python train.py --n_experts=32 --d_shared_expert=0 --router_noise=0.1 --lr_router=0.0016 --tie_embeddings=true --train_tokens=348800000 --steps=10645
Below are experts of layer 3 (counted from 0) of a mixture-of-experts language model. Rows are named gate (a neuron's input weights, with its number), up (a neuron's input weights, with its number), down (a neuron's output weights, with its number) and show model dimensions 0-191. Each number is 128 + 32 x the weight over its row's rms, rounded and kept within 0 to 255. Numbers have three digits each.
Before each expert's rows: "raises" lists some tokens whose logits its average output raises strongly, later layers aside; "comes after" lists some tokens at least twice as common just before its tokens as in all text. This comes from a sample of Wikipedia text that the model never trained on. Tokens count by the router's weight.

# expert 8
raises: "l", "in", "p", "it"
comes after: " the", " a", " and", " of", "-", " to"
gate1:129129069125121129141143168122065151102131056161152042134160125133128139097136141075043128109067144144098118136084151135124139114101115128154170095132215080129109124128112128160130159075112168088097167127085122161110025142103198169121120094142101129126108167113079135156064114097162117129097152143134130133095098135078121063085140187112164158125134122061111152040137115120124091134128095166059159114132163144136185136112133147107129140183144151170117129072117080115149144131105121118208139132127136141149163139190155107107130134123133103099141094186104147160111073116183138128
up1:064129129048146092062068098180160089157099205137135074126122129101087070115167109126138158091147114142130128096106080101169158130163173119145120115152176138141121121116147115092128128145113129112101060139183129126091132094086073117079089139129102091118140091144134146134120127138153108164128098143126159156135154140143094130147140146079148047142072137098146220184188166167158128207113151137127159095117128163145147125129161062109139137107158120146178064172128155069108110168074134079208122123186108110155142127129105113076116167098130163151134120143102155087173117109093130145
down1:133116151134127106128117136091093093137112116103219114092144105115110140151091208154126149123172183140118130069197166115134152156177137156137092141084052182055176124137067087085127100128090139135109128127089135131106165127131129151062025140160135140131127137101063082130140086088124058204074150139141076136128167133108130096130137069064156138123135119127121107124111128150111084147099109125197138129129158096152170147126143151177168130166123147115106091141136166096093113161103148134183121124144114147095120134107128120135136137111139169106090210129111191080199154155130159125
gate2:105095162159115168113135132118125122141119137091148126115102118173126173129126180189150125132065125124139163064124118130141119155103106132119138139130155172177161125129190209107149165209140141131187132137171144075171091030122111114118182170184101128126078129083148091125199151066136115102151174113131086062130090109133103111147119138087107109132124125141150133145138169177105171158154118157095127147126139082114150172128132071127069039140120146086153132152061154105126052101052190132165147111128105125129104102093136109126158151115146174111096173126131065139131068112126120129
up2:124187220142172129148078129109124168093123132124089145136135093093158135126128124131151105131145134135113115086146153118125123182127128172123126151121137113177128127119115123113130114093109141187121108245141115098156139086121140139117090145102123144166144107081106182165079110120052065167150172142101104138148046132110121117131107144177138115128172195133144096131153040123141145128161128129124086053155109158128103151097168169107149137061129127095132140101207137100138131079062143106138043092205088115093217131108106098168123092103075098111149163169129127116119128128130136128
down2:140109126128133147091147179176146058126183178116122103113124168089128124141130107140107060074140139068087105141078130097133163129172113119188114070134145145085138133090111121118192117156176091139151072128141107146104115168198108112138082126122088120170156114132158131045113100133188115183145126071168137148121148088164141126125152077177125117126142154112134154157164125127108160093126132128154070112163111133033128125132159153100113141126167140108134185082158107160111202143137138124118135135106154125140065144104204136150133143186128000089127120112123160113142104107105107111

# expert 24
raises: ".", "-", "E", "A", "M"
comes after: " ", " (", "-", ":", "–", " \""
gate1:135128118117155115131133145071104147146102006140149101119127125101096128111128174089121123128058134122148081116122159127114154116126133156120144131106147149114124171181098143187120140075129134101089213136033130114075097157151179148129065122122070115063124081145033194164112132082138163123124169091135117119139128122090129094070128134113122133107131131037107134088097142091121123143121147111139153121121102146120217129096129166086117161171085217152119134124083154124161121109160123178136093115150116120098138078204128122084151117148128114110106143137141077109184146097118152139
up1:143167166104133106084107129200145119152108209109134093150154108139141096141175083112091136124120124151132176124094095121143157146198124093145107105168191128092134097120136126033127128168125087096116108124204129125140101078085112102090111144105122050148118137172106143153093141163121070136155064161120127128135142179133049142141142158067130165086105137122119165154143180158125139168158170077095155144156121115142183137130182067131136115092096118137143075151133153124114100176123114102207116060162104154140170095105171102092100124159156112134085075112142170108182119109138069151
down1:195177133100146145080128158063132099120204103151190105154088143164123131139127152168147122136165130102067127123136157102157137120136116125145064143172157238119161141157146121122098121114127094103106122134064186120100117131102163128087079113108164201176126141092135119090128076108156111116105073106112030143103125097090156095117169072121158104074134073165141130112109107136093135131102138021142139104132117138130148057127137196173120120121160128114124126185149147143144091095128127099132162134123125131135166113079133169134103131117146135125104170097130179059190137091087121098
gate2:172139128123122164136167160101168106128107145143140131113166171134177163093121120151138142169091119152132173087117107085110145166088104112104133151121111170131155129126129181078118112144203155189179117076172128108122146123071138140169134146194094135089104139107106076108244212109184116142145101120107023040177106090191045143166130207076091176135171142126132137135135152157118182131130176152144141125133140169128145119139122128150093129126143144106127086210072114099102117157081119129135108127101134104099110105143096133118121132127115143086139140126136116096138091144087125118
up2:127157174126128107074117119149123159086134082091149131121141079116125179133137122110104138103126132067118102132133133118151107207129078150126131140120141124141102139081101132133130114153089168124105145221123161146155050087101131141123146100075131128152144081128116131163066117143076097089156172121148207108109089155062105139101150095194116088169156151108145090117127023129111127186190100116132139094197092122178133125130190174078112103118138129074128180115158125077103130155108115129150043091140097107080186120121127098152153112106163126147127126162093162211141158103137137126
down2:125144156104108103121095138175167071132149144137214170113128133126070169178111110203107086088167158125136098130080094084162150135140074132224113063122116138132122139164164116161135112150125109150129091128138104128102118200190142130136106195155138035112114143086159111141144196140161056167133159134164130146078107118160148080107111127186131071127143105120138170127116166117108168109129107100149123132114073084132091088124116142055089109150087123131126147101119097161105122153152159114160100105200111107115078101125166121144157132119142039142125077102164157106172112146159128148

# expert 30
raises: "1", "2", "12", "3", "16", "14"
comes after: " |", "|", ",", ";", " in", ":"
gate1:171101059079134126149090172111098131200116037112206051097126109113129126125133199110101111126075155214130143184137122125128157090128143127109183127159161131150103130168122154173153150103161129093097180143097147124111123125145108122197171131128044150126077083116080135184076127068148124128132129109110127177141105124075126166126154125140121200098127106157142167104092138113157131125081082139107148103121123118126187153120162134130143087125072188105180117108103102101119138145130142154157098131052168120137153119160128103124153126175052123125135103153141093205124133139135160116
up1:157097186043120159048122119118105146146099195142145070102122153120159145103142115152135154103185128085118113097120054111138159140151143077147126172130206138160128142117198105117167190140097122135111109129156130128148140123100153146127125116152132091138116079116140133210130130167150070154132112152121113124142162100127064105124109137078135119114086096149165153169151151123128114208127100133093166141122070155160100147127180061120109211081115133129104053175141094148137119111135101130126072174133075162176152139121138101134060114127166087176075122162107121132206127124153155158
down1:157167127124127163094081132125103120080115119106118183121103181151142128148113127137200127160094119082165103093128159171138168145192053165133095123149078152108193142096148158141083114108115101167125165065135117106115094142190134166080086117153132149144136143112174104106136129123085144155064116170118096102137130129113166091128128144135129176111141149130151082161157111029153123119117150118174112139098154146149172161140099083162084160107128070083117175211139163093092102146202151161126146122137099095152175143216113172124145142114148113128130081122108240104136159099120140141
gate2:134116137114125116090123165093155115134111091102141115085126151116125168109139134158164124120084110129115089082087142130164155132106131137147120142139151199159130179141142217080139114170188164180161183114127164126097129129160121112166166128196132143151160147049111109161168155101129120082112136127157078066140152068135055180141071187065150120101132104126134066164106130170124169157098121153151143133133127124114159176117147111098009105139163155152128177174091142122140071113049147127131120181141112108067131086105118083122157126115177131136130133094121147139149051172135133100
up2:071153223150162122139094099115136170150111124137119119146137117140120119127113151066135119117128107190108103065140085103156092198105106091128149147174106111122165105132126130105136115147155178135117123180155168152160123125173096138097097120106135165162119029120121144171106154096131144105160163132132140133129123122084125088122140177191097113106106083112108098116151023099088141140171122141148104116118154138168085134089117125084119130125161121128134127162132148086072191128023139071128086103136122102081133111083142102129116072026145169125153147147086147049179133176148147128
down2:125079156136090082115157124127083070122179112107105119095109123096208077154111096148142070154103125131162089122054025140085150102167105096141170113134116108182105142127135162105111129127104119135149142155147110098100093142130113089134139123101130113135164104117099089121154110102126161120087142090137126158132195051146183216111088100190108065136075117139137129208061125142134159082136129139152121124131101119123132144116097167146109117077131120149094167089127097058167119147137099100102088140148098134185040120075169168121121137135159060101064111142105120112114140131153156103

# expert 21
raises: " ", " S", " B", " \"", " L", " the"
comes after: "\n", " |\n", ")", ")\n", ".\n\n", "0"
gate1:183065120114127122147113108056095145110126041128165056137122070127132168113130158103130117158057154118116105138122153074144097132161131128097174129092163118124121139128125136171074127052091127128077143143044125147126068137099144127153142143109079180132075154105100129143129110094191115139133118084130132187114106137066121149077151129093168185133097130107102127058110119101105121151163132077113169137132103085165194130080154129143206143157087151162139172141141136111131127144176117135136103145106119125135113097183105171142094112143113096119073141144115175200170087051164146105
up1:117167126086126185082050129120098085180178128125138122098121132164091101113206152153129131111174082087175139102156128108122168107172148058153108110127185101126146174051127129080148147137137095130156147100182149123134137111120155111060140129111147109133167091149122111175109167126138097156121052117096137131166099132141044119132127132077137109143130076091101202154170187165123091212180140079074146126128144136122118113139163120158140125092130169141153081169113159120136163132123114128105125082125107166122131108083115121056143197146177172128096158122098130061173144103128133164
down1:178146161112115103090121110119072118128126059036161132171115126139115151124126116133091115146144148106136095134145143155129100200133141196159099081141067161146159145115188121099086085128087143154091126126052143150115107076110150124092046185125136131121167102105119104133105066125129075196097168100140036141088132112088133132127141154116117165130106081165145073119119129143120030128114163077169163107149123137099136161171133164153200135129103111138116152154148148141121129090165134136119145099127148197146187148127155139057078156130155126125188126130107163081131100161173124117
gate2:171149130101103109161159124094120089145094103104213124159186127135108172114136135195121094144067088128163168114131120127131125144064110130169134129152133174154121094147129145101106067155170172129168126112148159108091125083118116174159147131132132145125082154113137113127146167090098170113157099117133049113148177134151081200173163180135084169128120095097131132115108153156160133167132125135119129135176156098107178158179107143180041066089194134148102126173074134097110106107114199171112162128126146112080166118136111083069085130151122138116134179106146156190160086155109083059
up2:106143170145140126143126147068141142111102143124153139202106077133128156139132132087139102141127075123107108083124132102135082211136086122118118050150132134223139024122149126130132117109118130178116126164105126130119108115114149094124101119127116158120163102122109115193117129155072146100124181144150133129180081196075133136103165150206028121163143137087141128098174130160055117127177135095134144092221168144154064145117146139073145151119116127130133169101128163075130170121128136128170071118156092098119130133116136087130099090076136146128162183170175130186104146132129125130
down2:104130129098129134102144166191125127124182129083156125075142137108149110127134136117091066134137120117113115133098146158128107064130126104163159130141127206111119098159172130078121129103170076117164118147181104093144161160152123161126134125118137123130171076163137082119137157113125048128046143127138094122074143091122162134130136121161205063098131138136115120160103105162120147136143138113097110160087087188050106158142175123134098150154171104164139218123133110124162142135093130133117130159143149148209016127119143152130152130158204030105107080128144176095105153090183128111

# expert 3
raises: "ing", "el", "in", "on", "ri", "ers"
comes after: " D", " R", " L", " d", " l", " H"
gate0:095087121090108094091181107109154100123106122127164095185116128135078078121178149109140136131126057126194161153096141128143050105049179101157151136149130168073157075128157122092112128107143090124137150159093114146056121142153102083096169107113127122135103107126147125125137124095156127139061143192128103123109128129098132083120146139206100119119170131128100131161142171132174145107124107085110140096131137130152164138108171128116176125112155153088137156137194159030086154122105112119210103126085177184162127103142098104041126176135077153125138098050150085129088118139166133095
up0:141148162146127114127193150139128177077130141107079108135063150110159096132150148127128128117083165132170151131156110116154133135155078142161098104111135149208142128127080135080158121136127037126113123099161123157127101169125164015138115131130169158136141098110133142084128148125142149122146167145149141133147143125150020146125130202075131128120119095179191146064130103167135137128140119080141165134159182096093155125118089118136124130076182137137094109160109094096198127091172192138135152097090152170099066132156116081101172077128121099210151134131138163077064128163126128118
down0:111053082133130089122129136123136179108198140124096115153135111162158110095147125123070115101149073082099082143128161188156110099135130085108086152152098087155191156147096127130100100132131125088122140093140201141144103094163131115138110124119149129119108146115129082127095136160068107187136121127152096142050103169135180085180141114137155159083171125103135088079130215129177120146090137162123176128070150118135119173133169072085107068131059124076131162056145134092117147116140115113105122131149053133145120126127160136124123114098173173143114085081134021130161178139133137108
gate1:155089128149117104143120146137063134150163033118161132118119083133113092119147123118099111116040150182139139122142124145133106121135054129108201150154141022128067105152129156137115194058129131087115165128090131114112093126102104110155117099137060151092088092114081172208093118094145166138136147109158110130115109107063107106065133133109143132133118105091108168080141172112128101123118116130114134106125134102091157095091161169103090137186098199142136126075153116156143166154167189156152128087082114135134137112181139079113104122157133110110067114125126129210103110094162116074
up1:134109170065076120075056142145115098126103144150129074141146086129116065108178107098082160090191125152136121100086134116131158135184152135128081150146126177097135117095132175103103158148093131144156118089166110141111126060048125134078122114146127109125154112190128090196114149152140133222085143143120134120153151113145071077135162151077143131096101054106113167120135119105127153192156125117070162121098127128102106168136141078123163156089110192133150058175094147098151113124098122125209115156145098091139127149123090091081108130128180121150122111077137115089169188125102124166
down1:128116156087115097100132162134140096122170075105165095121127084142079158161104081179140101137160174096148092074104194167176068182111112134130091124105116140126090177153108108130144089108137141185179114110113162125073130117141097127062057116160143188211149123119129151117167130106146017180129111065148082131132165147125150123136128123134136118092133090163123134140138099123094123125119116102117116137153106162114142127218061124120167122152115119137143145140161130148110133089096153095144082181178124175071163103084177118171132177146121168145150087131131155031168104139141144117

# expert 1
raises: "-s", " are", "-"
comes after: " ", " Play", " manag", "\n", "0", ")\n"
gate1:162095122127110122163127171101073147133089100136141064163150127130189143156166166101127128143086149163137115068117146144112110141173121169102170073125177087099109124189111152180110161020172162163109154147072036118104129135112137168129124093112110135130100156126122110163095127102164137139168130130160111165126148076045140121081147144088108178092163135083108203100137092083142177169137132136097128139180165154156211093131167106126123128142065152147186138130075110120115116169101142094146124132167136170081142176176145116098164133146104139115121131189121108174135130087149103146
up1:128128174117110139117065109127130067192139218188131090114154122079110100087179112134141187129150120127112134084097041089125123130163149118128062098146181126127122119052150112033130118170103071126163125088120137112132088049114121104094133144158144073166090126191173135187129110140124127171130106140133093117161184151148069123134138151109163118096062133123121096134140173156105114135151090099060131159134146189122096164123153111131154138127106107173160101200088154107113117131088093104142130099178122140146113093098097122135122142144160147188109086116157139122133174133134072160
down1:223190147098103138109105137134123151107166117091194119112092116120121168131099111156126101158167166045172122101178185129127127110118061172147113131167060131143167153110153096155110130127084110171133112075094099132093114148137118153102002166081179179173124129051103106093133086118127056142079158051115102111080162131082130104124128131140130119111124121152121151126161101106124122118113130084126114147116114133142141136113167114190126078137102130094087161153125192155120124116128126139107141181111154147128180132151197136155098126132123123108112170120109190074185129164120138089
gate2:123138163181110144110175100127124113109091077086121115141135168122136178122151196147151128128121091118115134128127091126151142146101128149128164137179126173141188157166199232081163100136154153136222116108153140121087090130104141151117135111209117203117120124082097104105173183091116110113152077083108093052164132108159061171136170181102129152076151133130180147103108131149135150098137185121111128128122142121147176154172123141170042095125137130111116108158036108121142091128106156109116195113114136073125099130139146061127127129153130081124095117122178128128152108092143148106
up2:105167204130131135086109111068153144093116119124106099170154132078160184132124141087161130138152100096149092154104111092134044237145101106111108132126137168148099117142159090111152101139142127142112201187170128160140133108114124122089116135098123158165081123127103163169072117088105122147113155137108102094150086150113145108134184179157083182139177124115120086133146067169141188124147118122148140066098118112122097114157138137092149105121134108126136182111105150086154105150071121128108027131162108080072136089089083107138135111030071118084112151153092127169153109168136152155
down2:164139143096166094120094105217146153179209153143129101152152128169161125115127162113043103134134180130126140128097138132154109117130119136171174101091126189163145132141144162132173120157197086168101162140136124233162146100172125120140118138132087097124145072163144129100106222086161063155064126128168143161122062078188176135140103104138137063109124109091149148159119113129149222104158113152134126149097105085119112118129125127129141169128107113091094155110150062131084120137170148118123163147115167124134035104105119098150167121133128073106153114111128107143131125136135101096

# expert 14
raises: ".", "th", ",", ".\n\n", "–", " in"
comes after: " ", ".", "201", "200", "–", "202"
gate0:165144171131182093084159099113205128158107148109135154159135143090147128086151128117098122137122043104164109163157173054141132084152105137151087126166166122133216137105171134134060127079132070123165119102155126120112172090121128086097132121063134111131128149110115128182095146141123078104103112089082050124111108112116111059160128133124135120131160147078133104153150124116164104131133117117121184148120139168173166135162137139099181117129109167139125130134160211089087112202122138122191154127058185144192188167135128153056158132184093130177139109097133136131104135142159106128
up0:138154156067133097125159142128127211052127142124065071153078150118199135118139196122132118100121189170163156100138124135186123150139116118133120118160238150185126168156141104120138163063137088166129065069117143168102091131105076139130075128151180138135204125121128127082086109127130109090117112165150103153133170139151081125167141125099157065126123171150139098020115114135172146085107135134153111118183203092120098148143155177143113113103205139110132161136129107130174118105136114127160149156100125123168126124146077088144131115100097117131165121117129170136093125150133139128
down0:157119179152150081145125166081164150165110148090083143122111087159217140072117141137093083129132058064136129121174158095105104132082128076094121137117132122162143147149121182145085125114147105135100067078109105121070135095130130122165161123124152110159137162108096109145126123136111138131146090114120119120101150129085171095207092146133147192164178108162121080147107213137149140149100173159084122126076215125143123147132122086121151114085111116082167119083101110125131119076157127193133131128100096152157135141122148091117138127100136165224128081094130151106029168169144177126
gate1:142100113144093112119112134152083167113140070115162116132148118164126118103169162088150057151047143141096100127059167126162114136111120152137167125117178092133110137130118153122134125079136137085087115133102106148101064119115149106122141113107043128094080091139085129180126109114130161102181150150180138156178095131067185133088173091106125102117103081075072124138123127124188138133122109124106112125206123108098157106098144190124161096163118145128134170128144128142127187107134145157185100132102222195112090103218130101151136156117089123070073158166125095195152094135167122110
up1:155136126113139120083087169108105083146097171125181082116120133101120121153133101071132150124139142137151131030078122068151127178122145128136129117173171180122088139072123096116137141118075129152114083104205135166110074115134131132063116192113122059131111070172149113137124112108099108175161161125129133120122111151118123133143158124077156130113080096070105182177124172126100148158126116140049165119103126125150155145129142097146100144178108071113142072147173130115148139141132092064169072120123100170168167163105128097172117130153156137148072141082106114086124117107163121255
down1:159189158144121033131128108143049098128151148093132145107138127077141147114094147118151177128152083095168081102168123086153098130095141148169103137125087162173127112070107106096111129148096128138117176147085129130136112072077158168113063160140151150117129144088136111055137079103123030205150141143117125111128148120139100125122114121155139132102113054148134095117107073099075128112127171121178149164092152145133126149130171122172124135126135152125141160122150150126153121150116132132079171131169119213122170151081085110131147160157162186214157182062147146093122091148111063156

# expert 4
raises: "ed", "er", "o"
comes after: " B", " b", "b", "B", " K", " T"
gate0:175114188135099122134144109087105112175142124100123099128151117102126084117135143090122133102110097108209073131095165091164091128084150142168075148132172212139136156187191154169095155082109124078112127137119157125162154133098156097122101142044106127130161023088144103119083160101201114080130132122152129131124174114098134099113151113211092117143152108132113154201196104147132133099131108130067199134141129118138170126129139155087159125110141159123102088129175126132109142142143109137183132151068183127127174094149081128088127155124128090184134130106183082166113168113107107106
up0:106185136177143080117132114154164118089107131115059082161089127154124120109105160116119118120106149140171156145145132067132178119110111130108120096067129146129143126182147149116174108134156090170109132060146138160149088145115127086159114140151142169119110071131105135104145123126104134118128118208126167151143094113126014143185157150097130086108132104095186140030112128139109072124093149054220109159122176145141120119130097103192141129139171120118085151155089100066151047120149143069084162147115140125153055136145094129118166085130090124137161086159102168132137099161116128107
down0:161125116128134102140118119112139115137131046070095086159128180118135155085129165171084097150141091082070135121172177166128111126107072116095081169152086068120149196129106175154160078176109116097061120138094132137141137111148123128145122190159109115080092125105124146166153145198126117184094141102154136109100137131148164064133129103107093165120131126063124074165155183126127105160152094140080148114117141147125061151106102089165105092104105109102127123123138112091148150108132115109128097124136050126169175116106217084102141120141150113132130120024051057152128121128095147124
gate1:128093098147141136128146190118131157155133099160133074125156111120122170119186160143095123134020111201170088136105192089140099151072096195150165106141121087170114126141061118124131141076134128091121150124042133116122045197145151123103114093132064139151064105123044173129086151073168152123125116124114133127130112126099129127113217122101127160110122146069095158082122118109130123164132107128127104054127147111121133143124108157123123116100146164160133143123113120186182156167124105149124116091119118147100137102141143039122112123169132118116083164150159086194164127093168131126
up1:124156170135101083118081128142156136158127130128126121125108135103134102060189102085106194112162114172117128085096129102167157130182181112140061127134162148131109181081192136118116106185161101140126106128168130124128142100086132144127122125138157047086152168198138102201106166131169125127095134203130119147144142139164051124120107137067141127097116118126117148201129196098097125139109125077057179149126142125154181131132189084127153149101093141130185064178110143099111089130130125121190122115179123134093128132153149120144127131121166064116113144126081121044173140132098171165
down1:186125147148130125104120176116122122134167131103155133111143103124117139121122129105113128188129204147099084094136132156204132113146099186204092099113120187099177149133122184117079106129094165158120102097110141146062115151138133137070016146116181241184083155100129163128149088139128063123112117070090125127131138116126176104124137074123126108129147114150108094130139135089108066141160136039129162128185136122150128170166111180128123112145134131120095123153089179136148111088143147114150158112136135147161131117069159174128099215144124137164130167092135132102139114126128086060

# expert 23
raises: "er", "ers", "a"
comes after: " P", " p", " V", " M", " C", "p"
gate0:146093153160093131094119203110155062120161158178115129167109132119151116132145111075145129132070104124152088183110201122152125085070163084173130118127135133114168120147167135122099145095134099101140087124097127175131127144126140066132105102079128086127099087129149109124094131102148140128068198092115123132167128087085103069103170151175111071073177173110145123142182132099129146129130086120084142126089159113158169064120200146134170096131125120091169138133193171100161114132115112142159108131088190176134131101127133109093074129104072140156168120061135133203093150149207145087
up0:118127115136132117140116069137191150111132126145158126101061145137119110088061139124124143135128124144175156123127105122159123094124114130111125104088138138146122106128061132134132119113121040176154114095149150194112092151191164070135121126104184183117203087141137125057096164082148142096129103173148109126100160129146039149164166166062120141152105138097214131058099134137098134125126185093148156134129167162132192157134093081145147107083223175159127105135138128111152051129080139141106103107135149123095077139166123072143136145132077082165135165134090138106120084123091130151
down0:157092096111128139057151169118146134156110104071130141164158140166177118080129127135118123139148118098057126168136188160154115179072172099136067108174150163212176173143101140146118136135178119057116142114106147116133122114161134147102115163108102120095141146157122084106149125101128152158149093103118130124104074179098173088125189161080114146119129128128129070100160198167123065122117148153070113128126160086106062126132118126133070060190109119081167156120131173120125119118144106147126111172137085190115134098109096083091130102094122166123110055067110072167133127083150181106
gate1:110017082096132122171092208072090167161108052120150075141136092132080077092135145091097102091069167134134117133145135125149152176132126153110183148136162056093099121122116167141130184091136169097043111117060116126147133140129135127180118145177071110068102116127143116207117141092124134120129156123153112150138079090115122100079123136086133194113140130070078158154100136159131131169160071156130159146128126133119164112116102110114116133158101139132159124104144085114154163189110116161125110070126159188129108113163135092116148105151126136112132131179124084189153134110190132144
up1:178125148132130074122117153114120095188075176161117101188140153088098128086146131129121127062148101150142119097077147071166146121196175136140120108123103134127111120066130131115135119135133114158136092103166137162099137031087136169096099152115122039118161099189139135187067140159127070154138116099126109122139170100157102076142180126067111127078099111131125141137148120144116130186137178122018139135078102133130121137097161113141133187114114144137172067152132161072114163129106147133134116126205150095139130192098144158117081094124126139146087089129090139074158162091120130180
down1:188111112094138119075124161127134125150197153165109106131162152139135110135128123121098114194136169122114125146125143170126133176111111174163065110107116129124144142099147076127123061115101099131064086134096122112069138115164143141132072085147129125139096115101154168083130080057129028159079157119123045096069127128101127112136164145122145186132138114106139129130123143130112090114151150115150143129160174173188129168145123160168233131124118144079081198149120197120124162089136134155128120123190095143105163140134197072159124146102138128131163157123079183087161123192125083129